config.yaml
d_expert: 144
router_score: "softmax"
balance_loss: 0.00272
router_noise: 0.05
norm: "layernorm"
norm_place: "pre"
positions: "alibi"
qk_norm: false
lr_mult_o: 0.654
beta2: 0.99
decay_fraction: 0.581
final_lr_fraction: 0.0
Below are experts of layer 16 (counted from 0) of a mixture-of-experts language model. Rows are named router (the router's row for the expert), down (a neuron's output weights, with its number) and show model dimensions 160-239. Each number is 500 + 25 x the weight over its row's rms, rounded and kept within 0 to 999. Numbers have three digits each.
After each expert's rows: "comes before" lists some tokens at least twice as common just after its tokens as in all text. This comes from a sample of Wikipedia text that the model never trained on. Tokens count by the router's weight.

# expert 3
router:553504493486528509537494516536455528519490485505483511516481532500478487505494534479541494444522485484534483488509490495497496502518484521498517500534526530555512492481483522530485471536452505474505507504486482521506521518517554497497514519
down0:480505494472513508510505503474510538530552475481493505479575490491469509518503492504476471543473513489473500517501515530538503515532473455494484450498489465489498502487447479523521465527509488506450499522534519529548448477493519449503481525
down1:488489507484589454499499494482471477480493487504477509538529527480471495479548471464515528536528483552486493495466487508514474547519521524467516526515513508513497513516515556460464511496471482452481491478509515522504483492510509487513541513
down2:461519532497511504456531512494480516556498512483536503499482523449518524453457494500424516551512548486483518487496489533494516531480483506536513439521470523518476488543503502470514487474470492522491503517520501536496493469474487522501516491
down3:524440527464532547511537463514488519517456516491483472519526472499485528477550545494501518516501519536442500535496529509507508483473482488458519535512490464482490474514497521492525510518524497539488516477493491474499516529475458479508525533
down4:482522534474524465511529493522570483496504523484529499523480471536661486493519532474510487509478499487550517487495484534502486467496538498501505475501479516450510522505544467501521493480494463517478544488488480509517509486527497516457479503
down5:417536481539486460515530452516454498467528459504506501521504487471624496537502484516430498530513504491473504521484475522530508513476479470524467482473503499461503482485501515502514492509530477479518522468478485484524499539508489459505514504
down6:533462509481521515532495541510510487491569498524470463444479514524477455529518511471502515497477524453486493509490531449484477472475508482523525456522483464513524523457511487503509520495507489501536515497478507514511494529494512477471448445
down7:470546497466536461476481515482510465496497495503499460439518477457491561529507516532551549505494480496479495489486487489523461495490522447455541485497536493491481502494554480505484513540538480484517516474505479509511471474519521495532529471
down8:488503493497519486505514474521480474520501465497508491515519507483524488475474485547475499548537490495520468496533553489494513503485516509509526509525491554493511476470445468462487473490538483456517538526512440504512512495506500526549515476
down9:580494508463496550506482485487456506441543495550471514483505517487473525483484488558507547508487517468506484536514487482485535472441508464502514479459497515473473475517484455492463521518507524491482518533508463452473491461504498504537493503
down10:505509495497483509481561500496479473489496516499470515510512492507525464487545506508510492493470489480478465560482533471516516478483512483482523498463509479506490478467510555523516530530482494486532464481517502487493532522464490499485495500
down11:509504510465492535556525478485532472501511512437476558536503517452483478511456506506523516531412484485471500527493477522477509473493506528508498531515523487505524466542488546503533505507536450495488518507484455510515477514500456492486499514
comes before: "1", "9", "2", "4", "6", "5"

# expert 18
router:443494528478508467537471489508501505505513506465569466523530460518530476512456496523466484475505500462514544481553509530486520480508487483519515501537488500547503533452493517471476470486528504503457508501526541514476481501494501480486493511
down0:499524522509482509488501504486529541466525485467496538513480492503599513480553456442512512440485482520536536472491494500487481508496470491522479465488495540504541484460542502503476448462501489483524500517504501469530493505523484516511537496
down1:502506496549531509506512484530468502489532524480446486516491531490465524484495530459537527548485535485502479466492487456479499524495466455523481511519525512482456528467515553516503496514560521430435496506501512504487526480492493529500490474
down2:511524516478500516499509509517475538480487520540514489532532511513413512477460491469528470530498505492464487490504497512495498565517540471512484483502537518472498504517494489490468501520481515508475495514521465526523496470506517520498510520
down3:534469492516494544488486492454529480497511458487496496506506515520582515456500482540481510501508489525462494481496533452507517482521521510470480546469464528499468498421493496469543448488470526562471491528500506497495478466519507502487519488
down4:511490510487477454501515555492514458497521542464477459484559492499504479505449525490473523490479479513537500499463507520562506461546493473548537510521505501487519493542412504560501484448517495518554488520533489502466522463480495557524475473
down5:544533505441491507477477465481470497499497486518481466513506497497516488474538509490501535545506491500508504508535504516465527523471541494523531490512464501482454507533537475549510489522509529498475499537501482489443540482547515521490499527
down6:528437515546490521525487468489507463522508452426460512467494519506462481509510572476540499478495533530535488507515559486500483540488444505515471491508498547512483504513476496527451464503526520533475475494474486483507532482466493517542488470
down7:510498530478503496462512504518488490458471521478453486500499531483516505479519505496496532507506507506497525485450542517536555503513482504555496471500512504503514434477482521518524492499508455493501485461533512473528493448516509533502550489
down8:480509523486470521498513498469480527530474539504498511496522507463509481509506475469528479547526514491508487491467491482509501530521513512485474526494488516501534468494497532511501493476506492446531476495523475477478493475573494474561519468
down9:497552550517484492516523464542490499529493520466506501489473538478516522496511496468487522519481499494517484489473508556532493490472475511484499482497443522521513475452475476496482501478530557508476514503513538466499464508508492511477516521
down10:462500495538512533478490520531528520498470520506507491494521514496516505503485538528466508485524493523476461515505493485485541503486472477484469497518465474495485478508475502523513534445482488497515501496501526456457514516488500492506452486
down11:560528522518468515476524482504494468482461503514469467477466491465560503521502510499498530548482506509538487490493553483546533491475465473510482490489475492463479512512522526522541504508525496526497516457551506500491472499489495547519559473
comes before: "s", " and", ",", ".", " of", "'"

# expert 17
router:531505526480484445491522457486455511466494497504491537521472515491527510462492477485483507488520483462500492503476474545508494539529501481468486437495492508494483488488520479550499462514517480502522536519476479528462479513506475508514498454
down0:523495499486481482481461528526515515526532480493492507485482502538441518556493485504506494487486495540470484487545492465460511468551518484508537480470512557511508526520476531546543497502472513502531529459492546498463494492524487500525485488
down1:550500510504524510489508510465493497511512511487455491520540519445491444482555488531499508464519499509497522502527509510504527477512504490515527519510505487504511516534489456465525489512501524516467458455508515510490539523467459490487479499
down2:517486482488550490502447520478499445490503486452499488525548447481466440529510512490484497471514537476541513466520488496535483448498559497475490525514506523458520474485505497488497515472473549519478486559494513511479511470502485466515484516
down3:505512509531486503486507491498485495500516437511509497497513506492526488450546467537466509472481468482479505487482506509470512466487482514515491523561457490466495483503491477471510465478456453502465499485526514510523545513466513466520499500
down4:488541481513443486494496516527502514500522479505564467480506465535455479478495546480472475543456441483491487554466483518461497492478503508524494527490493501531512498493458489461493477507508478473480543534490515504508476519522548490508555499
down5:485524534515491476506515460507469482496553484482531481540536537518468535468518465540461538526481508482461528527513522516510485506485471524490524522507496512498513459486513483533536482520465517501488486520495523511543500472448495492508519465
down6:491522490514508528525498514477552515474518529499536480559511493513605499502527503513513515488499462537486483488513498458516517509494492462536552508514495530474524490492480532528478535511499481537484487529507522511486492480489512489504535512
down7:511497506470523525479537488507503485491525514514518451493485509525557509486489519466527465495512495490490495527464492505497503521481506490460496489519510488489512553538487528528504500494484490472496507549479507516470535523496512516488556474
down8:482520495496557502487459477500509479470474468474501531486526476457504526460519514495506507475494456469500522506485531541499492487499565488512461486484552459474498549468496538505511509479508502492464538489511493469547505482500469485465502526
down9:525532436484541470526503504534470505495523486491532505492533506477399501522492507518530515510466490481512519501476494470493497507526497476497463513508512474472489465465521485525504467511520530484535486514483532484474501501494499496492532520
down10:562530477450491463512522471495480510486509477487439486474533541489422467500532496508522498527486488454512490493536487482525515499501481533476501551524506527512506506528517553488531506496532506481496499474474494492516487524493507499520488507
down11:533493507490531565505502509484543483538543512475497520472522487508525486503524503501507516477515533467493479498459534478505535498509525515523542508515505515504479449529546470513490503498512525534483503471484468521469530503489482513506480462
comes before: "9", "0", "8", "7", "5", "6"

# expert 8
router:521458505443465438542522514503535520507497511515475511498483481460500476493497576503448473548500457507495500466455511509507523474490512512466447529526445548508450540507455483480494506491510519495506510517484493548487485505466502489511482512
down0:460477538499483494534505530511511497474509525569501464541507516464593494495461523523491501566473503487488489457486522506455524542498493483519520480490475454518525518514494495488458526480493478504519477482475518467532465475526495502551532518
down1:509489482493463501490537472532435488499528476508531507448489483447508464469444499488506503526501512532494490497523499478541514495511509498537488496480514535477503504518545530494518464497526541487498537518499472554508505493534527448459473466
down2:538501502452510464498488473486479527528484500509518486498475507482565529509476529470532543496485498506521505508475501461527506508464500484465491489489475489464522499538499518487487488484437469518546490537499504465482456490508527458479490520
down3:498494485532497499564475537450530528510483517520469491518507474493476467455513484513440544520526444472533539518503482558503512537523518519492515501537490515461508494511466483495518487505507504461557491497476515505518480497520488515515481525
down4:544491495488498479504495472502462502507476571490451509507503506476442504487517504492449467488498538518497485464476467531517485475516506501468516496496465527532500434510499455461506508488501506525461483503499549486520521467511515529461485491
down5:503465458524496537519508470505517510453502488518489497491481481473540498520529502501523526505464500472505496478513488481527501474516464508471476485499538518526467495500530476528505484495465557533499556463479510479464508549498532539525489497
down6:466509495511483518484527489470537494543489465521494503514468532520482471463484507485509493478516495460505486520452503550517518497519524503519502517487532461515531501489558521479485496529457489510516485525480444468530481505513459519472525518
down7:724504499530513524454484513517485499512462463492552512482501498508400524481467495498484506486494508520492485480542522468457493530508512509506498514522489472516505492495504540490485492489487516513498487499490529458512530505514506477508505486
down8:533455465535490494560522507513523492542482533484485514474513520489444519479469482553485489483494471492485494496500493527528500503521482540483508492533501475488504507490534507478479474469477541516486522493512498501478474477472522505532484480
down9:482499510509542498495508530507465488461464524527503500522534489487426512459494460517507486494510548518525476527485525501495517510516499499490517499547492481488527511477529510532540459470505500451517492523528495499483480505516538452477527511
down10:525498543475534532476555505471500510525506524500457466460527480546427524516460496520574499533538514462471494524524494531483527504508485507502489533482450480529510529491516478500507500503480488514502463503494510522466482478486486477509511504
down11:630499512491476546459502528506502531504546478526528504478519486494445499501466513501525520482542502520486488463511492521513505456496503498501489563526424494516463481477544542494505472478486544505491500527504476472487455487485511469504528502
comes before: "\n", " the", " a", "The", "==", " The"

# expert 6
router:528537530535473484449485522508477530521515461496525485546549458467528537532517500478498495453471516534513431488476499435510528507447518488506537495538488525525521480498521505509484489518504519480488490517513490541477474498500506478541490506
down0:553493502489526483516520481480506443458494491493502506513462482499390530493489484498528479479485485539480520487524518499508499468531544516490479480488501483466450520530498518505498504488516520489508492510466542499513517503452476527506489471
down1:461511481498504502487511520515491482483476468478511531499469498504392510464493481524469517515484510507457487519544491494482511499493475505467483460513496517501508487477507525492525482470504474502502546539487521451500521514502457499486509504
down2:500501480487473483512489501505496510478489512469497492503586488525507571514482467473488479518514481505506489502530518483517506521510501512497469479499460503495474537511516549486522474492535471473516462476501540478466504479501497451449505486
down3:539467449469453524540519504523482503521478465484532495463513497507483481469488507545470473467485472489556524441498496499518476483439492511476488520512463510504475477483480479491443508470492535532485493499503496486510465524510461484457497516
down4:510514504458492528507477464499505496466478450528541483489474509474461517484508516503524536514496493506491463520540546474553518487508493506517488572478495547486479514465537446479479527532520529522488486483539537511495514502508458512521506484
down5:541546463527467481509556503491484528520477506434517494503519506526460504481490511523514491522502485454480553521472535492496506496524482533530505502511452489487483521515456545462459511482500477522509547508538500482534551455449488479486510504
down6:490534473482491505512528518510524512512506535476512491479482501456466462488477473493478484587496544502530479450517531519508514521519508511491474474521470523506502504513545513506541477516509533526504527462482493474495515510531518544504494505
down7:554488479482546456507530524536540548470522523472538509506545490502517518507465505497495490511463478514509503511484508477503460530485474474476475501548492455472506504547479530494496539508535487522536492488536490482471487491512450500480509451
down8:485516495528468495522470463523466488535490479530508528538489495516634512521520514467492484477464471517516471514531506473504495557491520485530511531530485467500498524466507431517536504510525524483472511539533554522479536492497555497482491513
down9:507521490514524543444515523462500518456506486529491482492492481470489525485467515504514506468503488493514525530508540501519507505502509485526451440518481480490529485530465542469494566481450467510498526539481531484533491484504474511494508488
down10:452515516522497503487476500539495463561485519544510490495512472466528478555506520493484494484505477537561489461493500476518466482468494519536497511511498491531483512483512512506503516476471533516508541469541493495471481503533514483517468520
down11:482497503504526479525560507525498462520537534527497523543507491495494499460552488511516492466489526502492465497526495488493528492498563496468492450487473477493531489513508516526516485491484495492522490473491512480495514490486491488470471541
comes before: " the", "1", "8", "6", "5", "7"

# expert 22
router:518475522527499543482531486469499511513493489501501505495488500487517516509540491518504529553524466485558521503428525485490497525476492511516488491501508509464496519495494524500502498469482557487482445441505546519543522490504518518509528451
down0:511529491509471519513467517463520529470478531480465514503546492480494478513532506458508478496516481510527465503521515459526483563506514490550502517472454454500499519492455502529519502486492562527527503517513503485490476492471526523490482543
down1:472489489446499479526525487503460505503458512526530503475500515509508523533487458524498491531502562497480541521497482492487503481508469482455449528515469518502531518488521510530495567508537564509533505507496498472485519525514466491484501567
down2:479485476516508489519470501494482454503492440516477486493465524554459457490555489509513496532531530526474452537524487503504516525482492465517506550513476510469476535493495500497471517502451510491454526572510491497526517503474448516412470512
down3:557476478509490522520490506476494473506485507507499514487548524469513505416486491495504537488500509531540547491502506484483496560472521528477526539455461458506517494494516483501506495464489521523513459490493490544458463510530516496487502481
down4:503451455490483495493493490535509526444521499503464455492520444477519501479512547439548485491515524530527464497532513487528496453514531486523477515511467499465445483518548449525482523491536505517529489495535474525440501496515485500530471496
down5:492528493488460430475491464469505547453507489535506511540466472483505511526501529536501529502499486453490519507518525502480534464497493504511467482514500486527563507483521505557538527498545501482535490488525503518516443505472533501494507495
down6:494534493494531546497491498546501476471563506496492513483501530491462492531522503477490491520453524524490489553547496446489496470497471555511520489494477455484503534504535425476479497513470543540497511511483539493509528490475500492447476527
down7:497513491469549489517510510485487506542516503468487495454511506525525510531448507468492531516486489485536505535478493526495466508478503500514496538482487482485472491522572522464481504470491472473492455531484485566476527550484489525500490478
down8:543516506504495465499498512476500504536509493424500496494534473486514518502514537506491463502479450521484502505554445534484510464493511500532498520526501501480520506511528462518512491492490522548472478479484537544420484509482468488502501446
down9:496511490483461500493496498501531464460466519513515513487519487476488488554489497496512507488466504506474509568539512539507504488541442538530494491512571511484487522536540484492534494470502512524503513502451543501467490520536500494496500495
down10:516517487535523470499504505523483534492534486528495522523490517466615479486477493471537500450473504499496504454497487491478500459446527511495459479516481516531514496497451488496533478509541505478502516520514464505487508510501529471507532516
down11:479528482472503549528494509508500537458523499500511485506525497514497517501504495532503485451527515507515470527553529472463496528520531509529505511511460442519528504462531505535511458500520531480477481504512527499474495519490516472483514547
comes before: ",", " of", ".", "|", "9", "8"

# expert 12
router:549455511472463495520473472535508519475480490470512537528495478498485524488476464552544491481492493492483512533503512486464541508526479486505462493529525480511488520522515462486458541486506466502525499523509470452463494494531511520489520499
down0:527533499548496512532497491493482514514527487497474479485489495502486463547536518493508504511522512463454509489487512508485501529487480456542518487530526514510522462508557486505539498511517501471499497487509471515495527464481496542490516485
down1:512527557502512467511516497483487502501509498487485515520499561505481512442496483525483508516529536501498538476494477482521463497476503532493521491509484515491507467523522517507518488472523464476503454478480486523492501532491532455503503485
down2:526518519496472474489514531542552534530459478496526539488452492485491543490479471484465510462544511498465517496483519517515503501515515531505484537486529495505486514466527476498479508512484481506493494454541525503497482452502517448509505524
down3:489546467452489497530515526491478519457518492528496488497496475505504561487514485523501489466491529517505479509516482465509489461495488506421480468468534484431535524519534516511508502492523541517551483507523502516535474525478512493512463489
down4:478497472540486556498485494466489458524502506465501485495469534522481499555541491529527523449492544477498524467522556521451460532464522481537501513521514452457502486488473503497496490545524523478464493472494524507516555525525484504521575489
down5:537559464456467500531515492504492476474499528490495484487503495506524517494486495492503493540464492503480516490511497486464466541550508552490523471480463460474499536482523538517512520494483492499506457496473479538529487540505494520485501504
down6:480487490497481508508445528501485478486457485538529507464472495498539441462486528509473498532491540502489450532507558540537521534480474545511510528466466498457476506489502539531557502498530471494494532498526529514490480501491466457474526464
down7:498524494507492491510486501474545540502493478504521492460482509512438473526504490541499518528469530513501470501514456485508515507507488504519492494482484510511472463508502514535487576531509494493477503481449481544502473474472517456487536481
down8:475468497543501498506487475476517476539532540474463472472496531468509476517483435511502518532504518468506519481517503516491486486528536526487517491493500492486541530533481496535520505507444524513478481525559481514469511457485491467455499540
down9:505540474509459497477498479484535505504528435520485507522500488466512505506542512464513518521507529488502476525515470520519468487510523521509522526486499484503555484475472472471484506485493535505499467524508479527493502511452478497508530492
down10:462494500522530528503519518526534483539466512541511515442506485460525521511488552473495482537503518515463538463499505502509496528508524485469493510504497496531509498482518489499550508513469488499477532497495495511518456510501550502468497498
down11:513488484484506512513511524558526536522467490445528534461498480476439464492502478489473483543524470538510498498522504517500488538494488480492542502453512519494495492478518519520528499521541442497464491480505533496449504489540470486486485457
comes before: "-", "|", "1", "0", "2", "3"

# expert 28
router:503478475444506475474457450540472475539496470486494538500491484486535537480542478493503510481471478507471515540538549509508526505502488446495461481515474473517504487523516447482470508485519490506483487509473497457464508513495524439424497536
down0:499489449454563499514523502512488509495509483485470493482515486524505530485470542476518530521495491534471494491482544530527470489477479489495502547555458481493483532574503456499486510472521534547514507500539497527445509522522466502516497499
down1:502522540524551510524540521505490524513495515496498507527517463517509476437491470488511493503509515500551502497513509541500440483529510520464551483500481497512516498487474506464546503472474495499519516464500499498490518488495482546498480477
down2:531479540539444504520504441462490511522454492504535480552503493523488517514482485525464547532516477451467484492518520490501514470496489536513503553509410496477508500495495516506524515534461511533478527471516491502448474495468488516513517470
down3:506523497516496479553509484519458500483474477494541472508494500518519458483514502491533524503471480505496460481536496455505491486488481511467459521540480534491497524481547560497484491456486507534487509505499530522520506520514474464526499550
down4:484540493508477543508511484501510477522474532479517506519491495520482534477507457497483551467479486509508498515485495503524465467490453495532518509485503516503512478500468519471515494505491469496487480515482516519484506523483470496502494509
down5:492497491510480468508504495486468490490459502491520495474507500504602529492486497483509497529505508491520524456508472476498498488526514510456512478511497561505485561468501511532509537502501511484501529471518456467541541462514429482563450491
down6:483492455507501496487492535492492496517490505473474466518510526528467501475507501493494532542514525554456498510472494475536518501480528540480499510565555490502557564502500503533545483493520484495463525528473495507543465487500468461505499536
down7:508501497472493532495538543517490504486546526506473502522495478555504513526515533480503528488490562503471476497467535468500489512444503515521510510533523476490483532509463519505515476523456493472460518513508492496535499475488493533490555476
down8:485503515530526503474520502519505476525516520513513495521512487486515521459539485503508496468509496490539511492549515487510499552516481523515462500497529502520509469529501502468499480492544549502483514503476503511539487487470488476453473463
down9:469493513479476549494469512521506508488491457518494479480441480567468519524512511487485497501514491518522480477497442526520509491446479488479499490475503528500471520540476503505516507511532514519479462482474511530519491484499461512482476507
down10:514579503493515499473479524525483478481521497487543510490462508494508463478502504472497480468451483493482535511479492499565493458473530501522514482513492488487435500506530534500481488451509508496517497519485495489477450538454481530524480531
down11:474544526489504521507517535533497494476531490560514497493456505510502490525507547487517461485475515538484476519463516469482541502478515500531495511518479499480483490499530554478509492507509512499527521531493488522481489505519464490468526471
comes before: " ", " a", " not", " \"", " also", " first"

# expert 14
router:510491495507460479466548499495495511482508501497442544488474537490536531483504484498467475514505495498468501509517457486544505516527482469530494502501474517471504504490503493505498561495513518520485480483495478501451507516489507499513537507
down0:537482505541471526483469553483492493547477522532447469545496496511435534516474466510523527515511510490470488509492486520493511477488489541471491532474504484498492522529549514507511507524468515524472470537492512527508509504476551460506503458
down1:589494479478478528525525464505500496512512472455370481498483541500477494503491522486510467483500491533535516551498478514499517492535489507496477495516494525519530480518533484478526508523488528487478490542496536498487481528500505522500493483
down2:546521493456492517451509444465524486499485487511444530540527521489430495514520495491504485511549482505505518463524515521517470512526503529518506473486509495465527521496489506474537511474531517529493511460504515460492474503479487516503501480
down3:455529512519489481458532489502471494471470493507550509494500473478538466514503498493525541514519512483476487460494506510474538529498478486544489476516490437508509479510520516522522506508537499481478544505480528517518490464480486507526500480
down4:535501485494504463470527521516490497456515551461459501497538574512468543513504500494499486529491461528493500524533492505458508477481522519506488509480506486486543491540529531515540511445536507552482466534494573486490514471500517493510500486
down5:441518471475464483512456494501533496485503476473543509496477509463552500517535542463521526499510488498525537464517516511486459510467497525486483535463492502477506474517520544500491533491501522500518460496515493485527534495499492488470492490
down6:497495546469457504528515476518471470524499480496557492542509458532569549489460474546490515564527505508525465532529493522502478488509485510507475510438485493482513514477510508476505472507539500447447551562515515483501547495516461504493516548
down7:453520496488498504495465475532495491468479465493555471517441440479709530490529510504505500490490500521523463473485488501480500493503508495482503479489454510510506520506524513514529512522505483506517512529498509497491497521544496489498490476
down8:497472490525495523480501501493524504486471542524525523533521508526486499485489479516515538495517479501526513478511561463439500509474494475467493470515569504510527544541490538514533467535508500504513533523480501468494468482547486486440555514
down9:544482483476508489564489524505496493441470486503512509493476463493447512525467482487503481473510515533537519505533478507549501460523505476451491436479513482508480503514456499505481528484500505491510467481495483538487507508528489484537473513
down10:553495467505484542493503544500496492521434514499412486476536507469487486486522557559517503500503497513465476505476489508520506484462501493464494535499504451505525475481521518521459495542488556485456443509475498527531483493486522480515527499
down11:518511519538455501500462482507490478495480557500338500473501534500430506496516518485520501540548497516484483505453538480517530507474493512527505555478478494520523499540481475472498469513494493496522477510514461453537530523526508515500484506
comes before: "1", "2", "3", "4", "5", "6"

# expert 31
router:431469481494541499480502480542509500491507483513484495530505497496496490538510459519463490518493522486488505508458506549457479506479522507480499505459459469568500500495480505503520507478499480491516463444491457531533536488494482463438474476
down0:530492512526505514476528548532489514481493529487484540522488510466515512492537517526494475531511474511470473501506487476493542493507484506499497477453500498481547470492532455461455505506515473488475476487496524496559490460471510520489515471
down1:502497477519494493459490500512511493519510514499513488502495495459486445485549530537489504461521558481471548447501415520462487480524478516530485457532465452470508472487508521520487532502480517542475504499509532500475492506535535475563486538
down2:512511512506509487465485509499486477485487555512514524481516504573518475459483456494476469519499480507512508502523497536489521488503491485525444491518504476464504530507487442531492528516530509521476472499489518499524462491514509494509500516
down3:507503509555446523490519511507485504500510488451473493513485509444458487536472469514506520471496492489501522501480526523465488472506535502529467479550513484473489423519527533479498487489474525490519488510501511513504526537488524511506502545
down4:510511493502504558510522518488539498471547545509506487512496497428519517501523474520513472513473507510501517484523502492489515486454500563507525545495482509512476502487477559505504513500498504483519525502486501478513465508496510510509511480
down5:544464506466507484484492493483489517534492501503489493529500544488476515488533494511522481498491492494489468480484501512505516462513489525469532464500500507499544508470472498522500501465524507539486464557493478516521491467528476495527501513
down6:522495471485465489495505500497491510524508519505507500545471474477551515504481505517494506492505472495501525498473501500535493456529490491484464463445512471528483493508482472516481484493504464505550513458524533504534539462458468492497480517
down7:506503482520491490483490504531525523540487511469520523476495478497515476489512480499475482520500479470488519498517476519525463438531511492493512494497490482443530510479493540520507500466494517478496488541488543503529482514514497483548503514
down8:512490449462503489496519494496469489528497518475496505487513493541436489513513496522464512502467499481530519565472505550499517455507502521496513501495503517486520497502461462519515523518485482492487494496506490496486482530476515493507490528
down9:505511501502535498481447502525469511450517510489477471543551477514566452490489546461503507463494514470476502476476477499434511488516501494494527532505546507515490501543554500509502480513476481508466489501442492506469505486524541515505491450
down10:504504503512477506483510484500506496532495506450513483502499532493450493501526464499517498529499545497562487530521514522465489470491475534506494493499554477525492477493510490476525477467494538545533501528485493467510494517496497548517518494
down11:525522525474489499491494516504468513556507503485487500438521530427494527452505487530469473491526506432528493513497500504497516498462499479472529481494454492515496498472486476518497507460504446537529516496468558482498503485485520477503477509
comes before: " |", ":", ")", "–", ";", ");"

# expert 26
router:447505488507495515541490499478544484523468555536511501479500530558524484462467470507506535490512483497535496515477514449530528491494498519482503500519509537509497513489541489495469476496479489514504493480536514466482560515503512485508514522
down0:481472543468518499491520495494485469542532472489472480523475473507541489474473508520513496475477547465514555454468527466479502495469457519527473555475521532458502492505470498575500508487472502443512532484472506525492512498522486497516516472
down1:500495481483475485536433459494478524494505552481508504499504511523486484514525520483472477512488535525487511542476475471500485506528477477510515545517456500540505507509499489507481511463511531551516515485493492497479445497522491534494470478
down2:486518511527565529460467519491511543529494542507473497531488496531476492525502514505535485446494526504514471509521475471462493494497502490483527481481495495512502493460523469481535498501516488522525504518457476459529537537534505505500486500
down3:506482476506526500488527509488525532517465512495478489474503491515475477488467462491489516486483549536495438479529510480541488520478523527512468521520547465486433460503476533479453478491540537517473500527551501501473488492460547529467490459
down4:514498472499538500493526492507558495478532478470500478482498501467500524520500495484489507474513504512528453474508472493517535476515505534549503478467491482545498512539500502556529493508529533508531527509511550517475487473493517493509515484
down5:487488539512472520544488461501471518500528510504505467462499534488488514475531483467506533500500509482534498498456486505460488531484496501474488517441524523504503511513514515535478490529467530470470456516533501496499516563510461498462485476
down6:449497527532500475478540510513532514471480495509504526482449520464530540459545478491460531470472545505553438491558480506471471498542540534502493493459533500485522499501508581519481512466471476485457534482506490503536476535533481508506465536
down7:505489488491456514467495459544453526493500503510480492464487471512416517492484539455541499482510507515482477509461549442449505511530535489485478536524531510464499458494473488526468469533489544466489520490475482521497506494491520505514539494
down8:470531562491498444531466493495480522502540506512507525516479538474571494467509485470497455500465526461486501501448533525479469486509479485517503466542503555526509573516496525494490470558470516483442513503532507549496512514494457526494511493
down9:535476469523516503526499477477502486476542525492490539539512507461529482511530500492500541506486460548500478503516457527484534552520554505491500440486529492467477509458512472483478482478508530532462517502504504495489482488463520520461506475
down10:488534478474493498513484510504483511509478501462484488540500499515496549475463506536546534508486527500509507509503491458491483487472485519503509479524467474485514519537466518535475489434494468473517504505519464536489519531507517499514467513
down11:534504486491519543514510534527567519521480501455496530485467523483537530501526517478479467461546500515537483531507491488492433540485518475489473493483436511497525530487535509499503510519530458503533491513494554505480484466461483500468454526
comes before: ".", ",", " in", " of", " to", " and"

# expert 25
router:503508498455465513542524494513508502439522483524469510527469476534499496494527494489522503502498495542450485449496517520518522464491508447503547521476489497527506516531475490505504489484496475489497535508534509507493526538542483509552487518
down0:518477502493512504488482508466515438521512526495468505503517476500581508522480505497517486464461483524522473574507506509493552466511500500494467484487495508502514491485566495482520428499525483491503514521485514515455485522491522492528538527
down1:555487511502504444511494539494497527511460530512487491508521498511428515491531534498529491534480518506488512515526451496506526473491539504522511462497507491476483480463529514526484491492528499449481442503485535495469525473527524530488466526
down2:472469529501509491460501494479500455484512489534544495496485513521460492484456480447493498492527504499524470517518543530513473508481521517543510536499522477463470505485521496481484478505504525474469526525516523524468512516495461483468509513
down3:453494498507458477533508454491461511473523490511551485494537504414589551493521514473536474494507544538492524505493498513482507506480475483501504444559506508494500499483463519523476493470507555450489470476513497527502506479518511522458498441
down4:448475501538515508531460503507488508522495503524514502497473530495546547468467512508474489483468451505498483532507513507505471495518521535570517514493519520516470497440477488484473464473482517530473467522502463494511499491521493487517489499
down5:516525543529522500512503427463446449489541476540532480478500515481511492477515492513516548530522495480538511524519489486493451500542513508516483504499509491523466493462474494460495476441492558523500498480521483526535505464487492525479486496
down6:467488462494465475506490499480532491503523521512488512516492482465464518463449501464501502507514468496481537450478516461492471505508472464518464522497518554548530532518515514536516525539496507490492520472508482536495540498527536488522483486
down7:534550486522488500485478486523442518509505484499514442503456490488477488473526509530497498487508524493507485521501508493487511551480509436503452496463501476483507464512502484504526496517459506525476499537484506459496544555531509494536504468
down8:505468504487505482451503497462522462494490446535486528491482543519456518483507505502472527510488483443492530493534488470543488498529512494490481508522523504477476506519494526507510483562502487510485476503524495509481466515533479507522507514
down9:494495470501480471475497517482488445468549537458492499480505510458540453486503489514528478507527474498525540501515516512506570470507495516454488478480524545529524504441531526513500496517500500515501444491490468501496463490453527494503496491
down10:488508507502517488464466519539546553511501497510506511498504520498484519516518476513464492521487512489534525508523491507539510548494507494549515487479494527501494481468505526508525485505497511541485526435467455511513478505533481527489537482
down11:516492470504515454516529503486520471506477514498478540520515501471493491483521521469489536506504550486513528560499544508541490509520496535487422511530502506548539514461482521497543508484513495539476475510547452479494498453504462505505483478
comes before: "0", ")", "-", "″", "==", "7"